Experts of a small language model: 256 experts in each of 8 layers.
Below are experts of layer 5 (counted from 0) of a mixture-of-experts language model. Rows are named router (the router's row for the expert), up (a neuron's input weights, with its number), down (a neuron's output weights, with its number) and show model dimensions 0-63. Each number is 500 + 25 x the weight over its row's rms, rounded and kept within 0 to 999. Numbers have three digits each.
Before each expert's rows: "comes before" lists some tokens at least twice as common just after its tokens as in all text; "mostly gets" lists some tokens that are sent to it at least half of the time. This comes from a sample of Wikipedia text that the model never trained on. Tokens count by the router's weight.

# expert 148
comes before: " by", " in", " to", " as", " with", " on"
mostly gets: "ated", "ised", "ed", "ted", " known", "ized"
router:451472475492550484510498489509482512449469452513498471475530506491477500493463507512495458494539492492512508479529490496516524538536518498501459487491538487451496501452464521468492510455529456
up0:525461485439516485495531481483489508475515475485522523505475492503552507485508506522480511497482515514470490502508511470471488544453466553507500513487488581509500507517467526486499520472511501
down0:483493495490495467527477515509449457488520508522542542513481564511485498504533489503555488510505548551497500505510501484467465557496492522493502489532470537523515462497458515507486518518468460
up1:490521514529466504435533504496540469464475471481510497503500508463489478499517508527518488526499484492547525536493480489548524560479530477502438461511533508504457510470476504476496517477443500
down1:471473449482503521516491497494523497477504506476487530523523506509513486517502500488499508507480542512435517506491540482516554510509522487496482508522456482545498510512543503488497495519487513
up2:507499480531495486458519495478523482501524524481511458535527468555495515470505515503516483460491483529502518440483489490524544520492460463467501494498512465482496531451489503501513452467541519
down2:513531491454500492489477433476511473482497506509510502501505500536496430531470484450511516504459449547511477510501524504479442543529496499505521557575540471492493484481500516517508433504489479
up3:502516477512491479515522469497488506514457526505509497527550541515491540499478478473466473444504494453486484548512495538489519471508534539482490550459461523521486493480458483501481508522464502
down3:521480489489483528482467490473488498521503489487474513501530495491517475482510507497503464511492504444441501544489496472500504501462476522513513523495511520549506520462505564522480515518457521
up4:462499529496469492490536477449535508493470514473516480503517512475462470525520520502523479512497473521504461499508507462479545500504518499475527502499557522490497500507540490463498513457522511
down4:481490463480502490512506537525513501508472501524499477481485491483509490525525494545530536506503464494535508504453484519502541431510524491514554497513533460448482482479496487499494505453527501
up5:474450499532490482512449496507520508439493500517534462547542544546513523506445502520525454478487508522501520528541487522517504504533504513515483510460509434465503500484501484491483507528476469
down5:460469540535453531497509483521471492517465442558520516517475491536509514500467479466516548538416526482520488510502509555483484489441488548512496497524490497491514499473467510506515468469507488
up6:463524515458499490492442461510466522537467480505453466481489483465495548502514492481473503480508492503528497495499479493510493549504488521481508483463529474470497516515464547517525517500482521
down6:558492521493514460499419502456522511504489494476505507538550481512511457508487511465441532504524477482514522526461529502467497493484502479458451479443502492526485491490485532480493476512531478
up7:523488475526435479518531500516461503506515467530492512501464545495458522451468531548464507493497467466490482517478490511492544523513477476490485505481489497465497472493497505518500479528525496
down7:522540535495489457500492514537517468483527520478486534480533554484513503491530474548512498526493471517470522509518504485475529457489523492486527467535464433502471486531546514472525517471484503
up8:505502494486500495515510492455480524525483475483515468516454485471536527470507526509480460489520489475505452440491465551483520531540481488496518479503531496500501533441499529507522489461509494
down8:494496537530505463509521479495487505517495523480502474510500460513494461515486524476551539539478503511530481488454514501502547497501548443490504488497510484462488486513494498514487502487487506
up9:434496488509499479481490504507527528472497483502526428522481501493514466465469548451489507496486499500439528510531469505515528491485486497541519510487480546499530524501469497525532479490499490
down9:478472514466484503503472492495507495512506470524495509489518484510484513501503492494512486499512525500534520489519504496478542460513522528508502516512505522479491480495486513515458513511504497
up10:514511466513510543504496474510491478507494495501521500499530510491505504529495511515487490498490495468474500468520481530432531521472522455482471483490510481506501466499468503526516509438494510
down10:447509460444482513439474473503474497479522524460456529451504487497485484525481471495543491478513479500506516492499507467496515520487547479536505485491510531514538521475486518510498489510479489
up11:491480494463483466490508458516483507535506520500493510487462475487500536481471520431465529497529502499497497538501474487455498524457497471487487501467443534499489545529490478486480524466512508
down11:502455545492468507449497524508478490459479502443526513523501504481508512471488501506510514488540500516499482484521490528484477467524565538463480499473502496493487465520511502525485523499515479
up12:502505453506450489483464516521533531512450488538523532502519525504536553477519484502473472495521470470505483497458503506462512509516489497537488498507492507528511512487523519503503482472543478
down12:462498487478482515510506470474508508446519543487506461458470459494452503499494516492509530493496495470525518511512542484488527511484475498557489515500455498478488505509495512527462532521482493
up13:567431508537496503502442512478510470526464519515462492502494457489467488513524506524499489489512524516480503563465509491501504495506476467476525522503535510465535503474521525491502519471526458
down13:507527475503480489540459492491513503521478470481497488518513497533514397448524445533436505524487468514465511533467542539478481442493514461504503509473496489528509477530507532486479489487499509
up14:477511478545488483469479489483494476475483468506511523479528522471513515517516529527502487539475504508449478436468532465473517507484507505546477483463437546461538531509510514507495535448496512
down14:519448531491507466544483486485501480569475505478492533516467496513503488468486484496505512491499483470517516523484466514497513511533510480495492515498566486484505492432486493482502482545458492
up15:470501455499510547530502485504499469443498472513545520481512509513499524515516493444496497471519415511502478509510467484508541495511521522501491474480507461500496459496447492483522465489545471
down15:499490489491462477491494523527514485527520520472473484507508492472517531525476505493517500493518498486506515510511479494519524497540556507501478489526485507511507525501534489523496530512517525
up16:489518518521530498544493528468521506497525500525494476498494534495478525487466537493544485492501475459585513538473528501506542495507519511524531484505514476462466498469514558462514512507501489
down16:495520434501497476481493478493502484541512527525487539481471523543513473503495457452526495542481506515505475504527485513450463501497502509561502510479451557511491536492479496531566456504492466
up17:534529531512524487519525493503561528490463480483544515499490494517482479457490483495509510507479540476506517552453510457525514516515458544485480446500462484473536550493482488521504524501465504
down17:501465528503503507490460449499456535523520483535493483503531507541510476495496525438517494489485502500515557532475531503512487491492512512519512531512510487483518515515496489458436493480474486
up18:495493521526510472496451484410473517457526485503462446535491478489520491520492478488505522453480475498516508481452483452486545517487488522518491502520515485547542474506501510518500550494537531
down18:465475544538488532514478496454501479504471467512452518487529494518545497454504511493516513540464539507522545535461479505464546493499489490505535501510468552508496488480480502496491517501467502
up19:504460528495452515488520453487538519494531473495473496516507521511496542489528516485482473518509524488558508512517533482516486511526511528502490517531525517468448515466483558501541482463467513
down19:496490476505506478503516486521528498488500512512548541481471512488496526540514488494545464505477524510507485446482483486507509475476495473443475482523465460529490563534545519489520511530556519
up20:508538436489513521512468500520494501462468503524541448513502551500521510455507511512475465506501495462548482488500524476481471526492500496515524524504554511517476488478467542446504455478538474
down20:520500486520510518524485499488464529505549527518510541526439497530509542485501516503500482558476486435525486503484453471478495502505512509541544516502528500508483538479484502518499449495456519
up21:498523499449522511493506484543506528466482505499490474456498546500480560529486523501533480515478450483518517468505523474499525536490526559491497485516524491478475474442495513488471520517484497
down21:498470479498518467517482508520489473556498502533498495522453513483492569557505507500527530501489543490482537502530502487511500495514466489501450534509432475548480562531532476495523510529554487
up22:487552512511537513546500509448527524463454473473526475497512467473481517481512473512481472472522508555500523491495489484458514499476520502486512529487537480562529510491500443492532539462469502
down22:496465504480498503516476524481499537518534491521518473475499494487507516469498509494473530521481468463505484539524529516510524502473491481489541496454526480538537483537500526511506483461517563
up23:503522476492522504496504518434433539506477490503529456484511500477503468501472508473465486524501490508466489509490477480480528524493466549516510479484503512491513467471548508504514505479477530
down23:551528503528547489535488509510486536547489487527557522535488495545490514494545529498513480493508489491484499483450502475513483500517438492489471464489493515522526523532495491472514492527492497
up24:470493485454483485507501543521452527544508509508498496445481523472441535484476504493512504493483529528520504494513488517508490537520482505510425524493535464515468510474500502469472529495523490
down24:479458521493513491470480506504495487492510532503521499549468474538517541502466502489530516502504502503496475502525499485477461521518469521535470517476460515523458536527524469532537494532491491
up25:489520504465501496498531505519499517517497530509546520459517514508454514525477531500510460520484458482496497452494501522547517533479498535504437453470511470511445496537501539496490523482492525
down25:536489475518450525513500492463461504482489509496516502519490468538568471464473483494434504468530532492472492509514500532492502485525509516465474512455471521516539456476505471469480473491533484
up26:484521504457526494499491479494477493501482478507528479492498462500552516550495487455470466502492506491474542445521493512397521528491488462500531484469530484460527489513494499499463512465492497
down26:522477446494489430470509472521508498497520510471482494553505481543523498514498519480532513489527512480503496534508506520498529491505512495514452520484446505494487520476503508499519486506548481
up27:482487492484493498515470481483477538468506493508505492482521524476514457520496504479541476459539499453494516454492466513515506498465472558496498507490516553534493527502491518463496503485501489
down27:482498500525487479480460477478497485446510515504513521505503520512473536515496473493514466501502489569527498457511464490485494529517491516509513481532513511479517524507491507528510498478493443
up28:464498523520506496446492539513501467563506491470479516502486534517504522495531491521470525476496507524496468510510466439482485506507514493459508477511525470503515464463473523502463475497508485
down28:463429498488511511498473493451542500494502492505562508509500491474502481483486479472495477526484493483520502508529533508474516469498515514563474516502478509518514507471509498493508486511482503
up29:522492514488486503522505481539488477519510429510504491519504506519450527492537517490507503507508499468512511498528489455504537532553511518502479488514532489501468521518487531504493448495506487
down29:566467485512529525496516527477501483502508518509504520505463508522487527490520463518525487489449513521511476537495503477541504463488464461509529519540458491533514509527498504502480502477494493
up30:482516485481493496516485508478493479495483505529537523521479520487524472490484451502531488480522492434487537526486497532488486504472501514491509437489488442520502511517497503479531497511455490
down30:480466496485501476534501538503517493515452504515465501537495493518527487471474476494534473487513487439488474531502520479529505547537497509489497523468508503501470575513509449504531489497482506
up31:524512475464474482500472508544473559523487534517459526479516515485511520464507462525464460457504512501497512501562495496472473499519520486482472519465521527508493508456535489458502478501474524
down31:469511494468501509492513459500502496474544509510508496478470501508484525488519461528519474473495459488521525459475504509484531489446522504498502493511516488497490501490505544519494547482479477

# expert 153
comes before: " as", " was", " is", " to", " in", " of"
mostly gets: " it", " him", " them", " well", " both", " such"
router:462467474527513486520518477498492511480472481502502477483530496487511477495475537514479504495479527509457525482516520538486504546541455502499508516502502503488479503443439511480501489472543467
up0:496537465508516488529493447456522531488465485491497523480449537456523460495489486503497499490506520517477490479528473482448506506501478477510481534452519495503504497491505475487537514532467474
down0:493498499517553495506495489474497535468481482512522485525502483468543487478527482489520489537513507470451505497481524503562480501515504467484514535521493473567477493504499432455511485496492453
up1:553486542536498465527481490457479498523506513539447487508478497504464532483534524491477527486452517516501488526456510473531501540480437489481501502477473497481503478514513541490501537501511532
down1:522483560514477492511488476480470478521493474491518495499477497501491494511501530491524562466513475485520468512490483544504527485471485534557493509483512502487507498485492497464458479546524514
up2:506559482493481493552505511539463535496458508494478499525507524488494483502494501515509487461475506498526469560458500486485535497529484555490470511495486527488502497500489519457520533511506519
down2:497514479492528492473535528459501538489483501479481495486449509524495495470495483470502525537481508470492496467557520507496458438553466440534497477494500488468528484466484484503443501515470501
up3:524506539527513499510514491534504482489475479526507479517525480542529544511542507531500479488482508497544494501484539449514522491499472474485453492503541494472516485538495490534517486464490481
down3:529483550506519525464494483504475458507502518454519476511464519499539512526489481527494509449508512494525418499526502484467497515467467459508498476521520523531500483562488483502521497501468533
up4:473525474542489447508531494528529461500482517452463496491542508484458519499520520531535514470499518531517505494484546519510514516485509512518497503509518493484506503551483433501490537520493472
down4:485503519498515490478583486522540472508495517471488506501556512479503521492486516506523478484476486516481519500474498533515513506532509441517477486558522506500495560492515501495498525533522488
up5:495473463516457536472517477530469463473427491495494459499470520550529538490488519482472509504519519501490458518481502485454475513537479496494497501510511495508486481516508520466505486512502494
down5:484494489509505507541523500510512472516490528496522501458544461468499485503501470482492456511486536525483514511495517481512499491510517532502481513467494492457531516523505533502455556509516488
up6:502522457518495475501498491472494482498481507486493456497505484457471522464506493503524555488494536525475515527555506520499516540517482481486458507477508490535497485432505468527568487525539460
down6:470502514520507482463519514534565500528487499502508531489492475484522514558488511464535487518498507515545524455531536497492503489526516481482481513512488525492506532564525446530552470476495493
up7:491487492500468515524513471479511441468470522495499527493488475468508524479468484477512520486484518499501500499497495535472464544492513486460482527486483519497485501488467490473519537476508486
down7:492542557498490463538519476459495512495531469497516547480500493503490459480483511491501521511502544545498487456531498510447518506527458508500473493470547450535463497494513553502502482493486509
up8:455519437512560523502504483462511498491489487486517454512487470498476513497482514511500472486536535497437492512523493453511481513493465508500471498512466535492503503452492521488475497511498503
down8:490464493540498481491521475487514535533479498529489523492500489516485504490501491497530483485514487471506497463483484477513502472529539483471480485525513514542539513506517527500514495515499493
up9:506518526504512497517506505509501560517453497521504470516471537548521494469472543486444471497514500457476546477530511488506503518497463469464504498505539504545498493480465457443490431442537500
down9:476488512545482533488503514483570490541483538532503520487498499494475528502439490527497514535496549492524493500515490528517515463494467489477512514483488458523512481537502437492526487476490487
up10:542525506449516487508518500504497493577466507471461466501501504505469518495499484464472512509481557488515504555457502494528501516499510493481478451463501524465509495504523548474526503488500486
down10:486479488507471520502531506488498495493464515507485512482470505494559477476494502499508486483446520509559508479508497488492516524531527525513488461530457508474500518517480498506526490511567487
up11:526506464531526479528496513529533518499488508503494480487536490521534477492496535468483487506480508495455486466520522509440511533569443496480486453496521510482494469506499475494484466484515482
down11:539546503447522524480513525491481506461505486512494513502545537471478486502425476494512523485546484466469517507509496491500488489522462493553529523517514486532493467483504498506464506521473492
up12:514516502496448507528535445495479548461499472501537454496531512465485476452549533527507523461516509447468519471530478522477519525556500497505480471535540497520468516483490506493509475505486528
down12:516509509512508547481541493514479513513552504494513527549465559485520502478476492493477523537500514497517506458497459481531517533503473465511477505492530487445499535446469489498523490497482471
up13:502513491529487466465482507471506508513485459537517473520491467509474488445532515508514492520478500515495518506491528493481504552479451483507518455518515467529514515479486429494470486486492493
down13:511465543520488512487491538487522458492504484484498477486512513464472466530497488480515515503520535471487509526511487521520497502467485513481513560516468527536464474521482454480489487496512473
up14:503486477488493484536513493497546555481465480534548469494467521489501492548460514528469525486511504505468533511500497523490533517538477519479507486490502471505555493511524481467482502490495492
down14:486515533514553521489531496475512531488505526473503500485490464462498502452446469510528499534525503503467480533539509494478474489495524478488512514487511484485481484501510522492500509504534472
up15:476480462492468503517484497455498524536510519466530465482477469502553499516531531508508518481487506520486506473508501512481538518494478469499471506498493468504542485492460481539489534454477518
down15:525535502527500496488491436486498497528505499432497475517485466515501488522514520529489498503496506516511478485475525523480485523506510479502456476517489496490507480544477469479507499495496518
up16:511490499524534491525483552474503528530500482512508501506516517531474514524493438516506508471479514527469511528492512501531515522527487458514503450515499492538492491489510532491490502482505486
down16:489429554489503500501501499482514504538507474522465507512513478523490476531476432515528512525466525507472463493509520536498500438497512497487521523497453491470488507485517533512502496496455533
up17:504531511512516477477510521509478512495536499512560467510471471533510448511460498505530512513462493470468537443502507536544531501465510498518480500491494504503505494489477472506488481434515486
down17:464470488537532486483526470503572524510445493484503543481510479487545543506513445518529479545521511525475498486503516476465500495453490477515511472535487480485461551501509485518500469490461461
up18:496508454517522464488485466504512490513485526486523481479533444476509518459478493473456502482479519502493487512465496533509512544497475451513510497497496512528484532485498531505508464481531497
down18:526531472496477476473514505474497555508543486486524498454508514486517511489504452485471528526520515529496510491486467480514492489513508510508554498534464514469467500491503514535507504454537471
up19:485525499541541527524502516527488541513419475466515464515517533517539498494484481516468495486499490515491513522447491465499489520529415554485499496540517524495487536471495535525494504466450448
down19:489500497511495528489492504466509521471515533531545506489485510498523502472519463480510510534485525518529476494513527483496485450477492460512484485503528519473548508545491485529482471482497481
up20:504460520478517506547506502476506555525477495537488479478534499452530494518494491479495494500519501492457521485491456498489483541521457507516486494469504528501481475530492530484521515494544511
down20:491518516480495541527521506479470538489478493522483491511540505480501529470475537483501516487546478493474502479520473526484469442520511535521531500504479482515505474442543526471467511487504497
up21:490509458506479503477488476498504507452522498502491510534521516501516533500445563528475435470525502490476504493512539513463508500536499477491482534504531497474505475448462474471509496487547475
down21:480487495524483515515534508479472498561501551510476508485472527516526499505485542458471504534495503504478487469510496529473511433528513507491485521513503485490493509496513460527477509468527505
up22:483514517534523507448477477492485535537538493490496490450531541454508511483499504513536498477477470537477469479484556505514460484521477505498519483508519490506463463477469531492453511466509492
down22:533482534495506499517451476459464474535541498499497497452502503522509476540478521515511501502462513470518498511473511523498532491493558521462513489575503520477499486456527534473493515480519511
up23:508515500462495506456470503526500477524502483504580428515563490521484512504484484503460465502521494449523480457519522536491506511469464463483498468475516484508488489499518541460501488505498502
down23:510501479466499468476537490512515476515512486506507525523520505487523488543552462489519514501472508520484470501502473494497511524509535516517500524478484479507459516489460481480523482547440507
up24:466484483473474516484528464491550516511536488483500470503498550457465476481503488515512479465519490522534479471435476473488481522493522498483501483500515483482528490455518491508481518546447491
down24:522448490531457497491435530545471528495470520503497507546498446510524515489467476508501520483533488519505492498506513542468468515487508533477475485491478508543507483488481490488498513523541484
up25:524485499518454451489460473499501538524491502511506449493530519472507479423489530502466468523527503477490478538522501495526529533491478528521488478475489541486511515448481522511476520517472534
down25:475481507548471496504502507487503469518514500492528491489490525514537483538447493510512491523494492508535491442516479461490512538536499476474497485480469547502537538571484508494516486502504468
up26:559569519491518530460526522502515473513502480501524442481538543525487497476510492503497475487487476515533492511488500528481532499470495493475473494502513486500487482510526466469464528494462497
down26:527465506516499459501501510537513497459490474472534491486463525515464487492469493483517487528506467510484485468490471493498458508476480499563570519513546481483540516516502533527436525515471503
up27:506498459495481512516457469506523481525494502527490491504504512519492479472481553522461556533478523505481501485491507450475502518493404534506504506515534529540517497486462475466507517439515497
down27:475518497559510545519502489476458510513510479506468504497501528496506544509438499492508515507520534511489473508524482496492494443542440499536485508537449500508508500502552410507492514488528487
up28:506525481526473508507514507458512498496465490472438529531479506514541468522481512508478547477491514515507518502478510488517514538475439505482473511514544471522469506501485492480481538473539500
down28:511493478523505490483502502476531481510559488503517464443535497461500486492526428539511477521501494508490524484526461507546555495500479524495500498491499497515535544498485473523468490535518475
up29:513504480537534493507452489522449540487528513550542464438502507548518531521505491485531537522438491509477509462536498516500516508519495497501472471467450493516524504499463519513500546474518491
down29:482494506532535524538533481498518539560463499506453515519489497522523468456467483516518453516492517515469498507527545511503491483495552488512493494521446464465502495534540566508477513494490502
up30:501524464504504504505480501469493526498503522513493471493480537524487494510489524486483551458479506498532497503465517461521511495498439471485511499488470537516513518492506502478492523522498477
down30:507496526482536457514493463471491493518523517503455510486515528530445463483541504528517458471505455520496501533500514485482508542530512499482500476522535531505467503500493526508519489484515478
up31:520480524509528487500534501474492506498521496565495489508498526497515513475542486514530471524501485491520523507550497536485500533405486490461482499501547495520503446474498497452504502479465495
down31:470491506533501465499508487492547534497504463520493501490461493504470542500479537495520517513499509536508451492546479535510480498506514541494544535463544463482458499472480516476491497550537493

# expert 35
comes before: " to", " in", " the", " a", " on", " by"
mostly gets: " took", " began", " due", " used", " moved", " led"
router:481532502523520469510494471532509481494486460494513524461515511511486500502461471523501478476497476528495531528520520510491520532524523510495489462480494491479490507466474474454507447463540466
up0:526484515515495487467465568508484490438497483496481469477517501490555537514525501488524534525494532565512492508541492485501479523508519492510473477475473524536515449513519516524508466542460515
down0:455502490492543479517444479499527505488496500537531510513498564538504522454489518483515494518467502514441504529537474469500449515496455485474513489529434477528555500495485467523465573505470483
up1:528528497483504516493551477497503492488479514508478492481458465519486460503459506530516463509498466511486513516501500507517506504478480486510482475486475589528487560509488529455491452513471508
down1:492517549467500534500503507479476510511515566538486512506513493477484503482503494496454466474507501498494437546550486521481522486514530451533532487473526512488480485433528480502506474525449539
up2:485489449482484490479521460502509494507458524482513521541485495512517505489482483498483518494482484509494530525507489489489471509500513520449503521493493500466555469495476465504511504492517497
down2:491481485489517515465487477505504476464529467502476549497492511521507490521529481500509470511477478524506472497484486497514446490517502537544508470530506476432511536516505463548527451507435480
up3:482485542482461541488479482509517491523530498491485502525514479521503553509493515497513471525513497496467446481496476480479543511487514544488456519500501504427485472481505513491507476525505507
down3:524475457514535516415498489479470502509497519507499505458474500506506485496526509482502482519515468460536521496481482523513501536467529489491505514509537472488522492521473540503514435481526513
up4:539472494462502497505494500481482496506502466482530496476524552475488523504492516493495473511433461483517516565463506493455489512480491500470497436529483507517500490474521506496542477530509483
down4:450532521509546480521478516488543488506516506519512515511527533500495462515471500510510479484481450501486488536491452497510491466476501508531552509522474492526484510524505465501492467470466534
up5:493530496534535503516517480512458540488479478505518519477494512523500482464518506487488457478457482514472541528461542465500512543510495478484511474494492501521498565528490443496524463452495458
down5:477470492476501507503532519514539483479472560525519516503556478503545455480509478532499480482526511540484507526474508521503484490485517465510501547527514515459486503449502502515500485538503482
up6:533460476511473510449452509509528538452524511528491498501475490515566494481488478501505518477494517495470542495566488546419497501482505511498512523486488540479527495454486509497517488484538516
down6:507513473521497489483534492478504522468502438452497513497525485530497492526434528488532449540501495508447474520503496515514545496478508522509524496547462502475543514505465531507529494443490510
up7:489477506503515494494483455539483515513542501484533486462497535466535484468469488516508468499497496504500470423533438512482500505505489531510508492466501494558462506514492493491512431550523527
down7:523523473480436498439497491486489441459450503538531492495491498477526492519473488484481492488474490458536435500472486526486525544514538517532500492516471507505506472514520484485499517546487497
up8:495492530518499524470507510502507488461497489533491488503515515487484511510496472542475461503487526524510516503552492508484513508500531517498510450513454468509515482490490481509481481463476476
down8:517472494526541530448542515513522464507484518476523522514473541489485548557505536488544483511528525547515513494494493490488527490519486499462531495501495536492461474530481521515489511488490483
up9:513502505555538514510489474534546462478523485516499510543526507492540493462466469509518466474535501464531537493506469451487484490493508468513508521508537518521525520456463510504501519507523450
down9:491472506501512493476506523484488517498493499503561529485467509512514501459521510502472494498511533471506486470513493526504482412518532501496502536522502477466485494501533506541497502504469481
up10:466530505473486490526494550519506497503491508508474498496520497470500507521456523511512500422499487503480514509500540485468518518513484498506467471504543519501475492458515472507502495505585504
down10:498496526510504501501470482502547518538503485533523513461511503510524534507520470522467486528504498493513499502520504509493522507497479479502533535500516486509523569483475424493534447497499490
up11:511500500503488463544491494539470494476499471499468514518509486472454496471481489506495532523475504476476475530518506513478522513523499483457496459486508503512513487475502494479537557503535534
down11:494497517507504500502534529474475526503495489511559493482504541534475514505506461481460540454453502490499515485515524468511493487556451523519457495511481482507535504511517456484490515517503545
up12:517499524470495487447498489506522437496481476504520514483500469480527472454479463494491470507503497517540500482525480524468536492511508456478503471486522511482519447494480498463516462471563509
down12:527520451528472553497482500501479479541487467531467488500462509518501496451499489515498510513486525517439498474503520515479504496516501524527551501532466529481526507478497516492493482454502467
up13:483461499522454487466536466514487494495525503514509533469513513534434528496507500507505484521448468472535490471521499470520496544511483477495501453507492484467488488468471463466510443401513487
down13:509490496471508515489477491509512481506521510513503517509490493493564492538537501507556486507507493501497501496493475503507501525513532468527505495490522476502497442507512517504497529521515504
up14:491516499500474502476519473493473534502533453503514498472481512512495472521516445479542500489516477464457479492497505498477493525512492506476493472511505495456537495481523483519510466493488522
down14:475489520488521504500520525513506469511492515498534520516516492479523473473544485474551497524526533501517478485516482514504486495490509462472509521493547513528498481490534524516485554533484485
up15:449539496508489506477509486485495504505470491505495493510439497507516507503448466502511541495503436487511543489481508497517511510500519503501490488483457503469518477531514503492489505511515512
down15:508463516507519508470492507498462493493504480457489515523500532511501460486487500509506460484513524499484531476521510521538520481460558502502515538510476511496476477467536539487459532505516463
up16:501542491490466497421508512473514495489542475494501443484487519491476489527507529499488519494464453501507511525507480507464512521445487501481523450503522468509511482529477483502494465520485509
down16:467512512524479486487493523518521519506508466517500542463498545536497473561489485543511498493483492528490522533498472457535489482482508514508561496514478460506503512519485462507427489501499515
up17:465523493493533501515509512448516520499467486490482476489462469468480452496465494482481481486498505530473501473472491510499514519502507463477483509509502484507501508477523479510514560459443485
down17:493490520498524479479467490500538479495524504449476481512468478465472484517476518488490493542498457498508523500480514486518512489478484491444533520504506479540515463483533512539482519528510537
up18:494486434460520510500485483510487490534513509538551526509485501527520520538521478474498496458517488493493479481453514516449521508466507549502476481482501481532508565474481525468497508476500495
down18:501514495522493526494471485476501586522468483506497491507528547543490522470499488488496497498460511535454511521495528535508493514485466493487541483506447504508534533513486540479520444505469502
up19:480493538505473486514505496528529485478507488493483480460502535479530486492484510517471501475512523512513521512520459519527538507470517502514497485516493541473477511486493479482488503505509530
down19:466526522489519523502463498517483486544537528516437546501531467490530450486484481500527483504520493484509463498492515517494507466460510541475500483525496485486479572472542510504504494483482467
up20:522499528546537486535511501535477470497467515510475530530514518496504512531506510507507482489460524486473494503472508531493492520514472471484467517493486524472493520514482488499529510465525462
down20:517475481491529467514510543497517514488483495435476500508490534486480505515533505471536512525504557471509507506509444507519494491518526511463505478511499476525483479479472536475502530530486491
up21:553489484542486488538498469521475506578489487519498504507522492518480471459491484499475545479474547507485520482497426516490545494516493521481486461507515518511505503509504500492543491477518457
down21:504536520537514553487484491502489487448504519522517509513551474503512518477556503486552482501521499485506495479497463528494495485512503502485534467489497486485462485509509554437491543483508501
up22:508495490507519522504503518507493459431525509487513490428478526502464525529505493484509512474465516528510502534476522437542482478517505546476469458510457494491492505525511474468458469453509486
down22:499483511490499532496451458514500488495499537547490502511530478506496477532476479494490500526510553526528455480508470489504505496528488539515516504515500510489478495469508485509502500501554527
up23:500455508496488518528540499488509561551464490530466494528503503460521501512501487543465516482462503460454532486526512531471513513495478517486481510495486487487516530501506517485492524489476503
down23:531496478482452513468499493522468515506479487480506513502461512505503470491527511478507512520468517495504467485506521502483449481544523535519539483540526519489524501514538533487500489496524439
up24:524474523484530515491478480520489501506503510505520494477502509515521554499430459504494494442510531494565503457538518520529517510498520525481481497497541487486468466478431523453463499490508481
down24:496486573478452548523530474466461514494537514520518486493513502481474511499453497497500544512475508456509475495514512500488523451491491537459495495505457502558503474522530514478500533478513524
up25:509511486504484503522508556509511451486478520511461527518511436494515506482463503509467504473504523520490467511481503529475545489481529483508453527490474527519510492498478483463459498509501479
down25:493449462492546496509504529503514513485525506490487524483541505511498517492513530502467498462485481498517536473515461472505503486503481476492471491497522538518494480451502457532503537506478503
up26:489462531515492474500471482473524455539471478497486453548505499528486538476519479500489456529519479535488494574510475496513532490505524491455509480491465468443490477488511477460466499499523472
down26:490476511505531529472505451475486549500527502527509501514554484484473457526496488555474522496485512507535503502505503508468519470428501470470554464520468499500478495503499501450507468507495475
up27:500511506522542507489453510486511463502506438509527495493449507480507528510456482505487475484523498506499540499525477528517544512453515476499510471471501533477464480548531500476498492497565529
down27:464524513486529478514483500483457509508527509471507548525557473536504499476506505468490514537468473495490496498486505489522450504524476459530498497509510529480545510430478544548482509507461469
up28:460480515529495528469493453513493517526491509506487510503492505564475531495480478511538504496503480524499555506472489509516493518508492471468479470521502462485495507488472493502488510465549487
down28:481496484494484503476526454501466501515536476530491560489480496489504460535519515520518548488465539469492467460485477493480539487511428485491510512519499530542481502489487531531490499469515504
up29:490475496559482450557511488488571489481471481494498519486508488497524483447515500484483525500452533481537521500513463526491500493475532515483464511478511500466491492497501511505514536482513480
down29:515460493510524508538535511497516511505470511459487572528497483498494495466536480496523524519504502511472517503484512479511525492517449543565502492475486469502479524439531453473474469490485515
up30:490545524473497514513519521521560478454502500489527523479449504490478481494501521502504478543480501447480506520515524525517532526457527499519513423490535469501465545532480535477537504495496498
down30:495438516499543543482543491462451487506474491523490486449516534521486498572470502517500501503484504490480506541516506494526518501521499510512480515536483471524499508556499491536514431484491530
up31:524538499476518543488478475545508506475494482483564506496514521495542572516488482474491475490527468478531484525487485537476498500453481532504496462517529436488480499475489527476512506510442474
down31:509464534524547484489503493519515470516494507479456501489478486482548495511459491526502497468495516507524483501538489525543479495444512508448505506476484458500511507489525485481472484483504525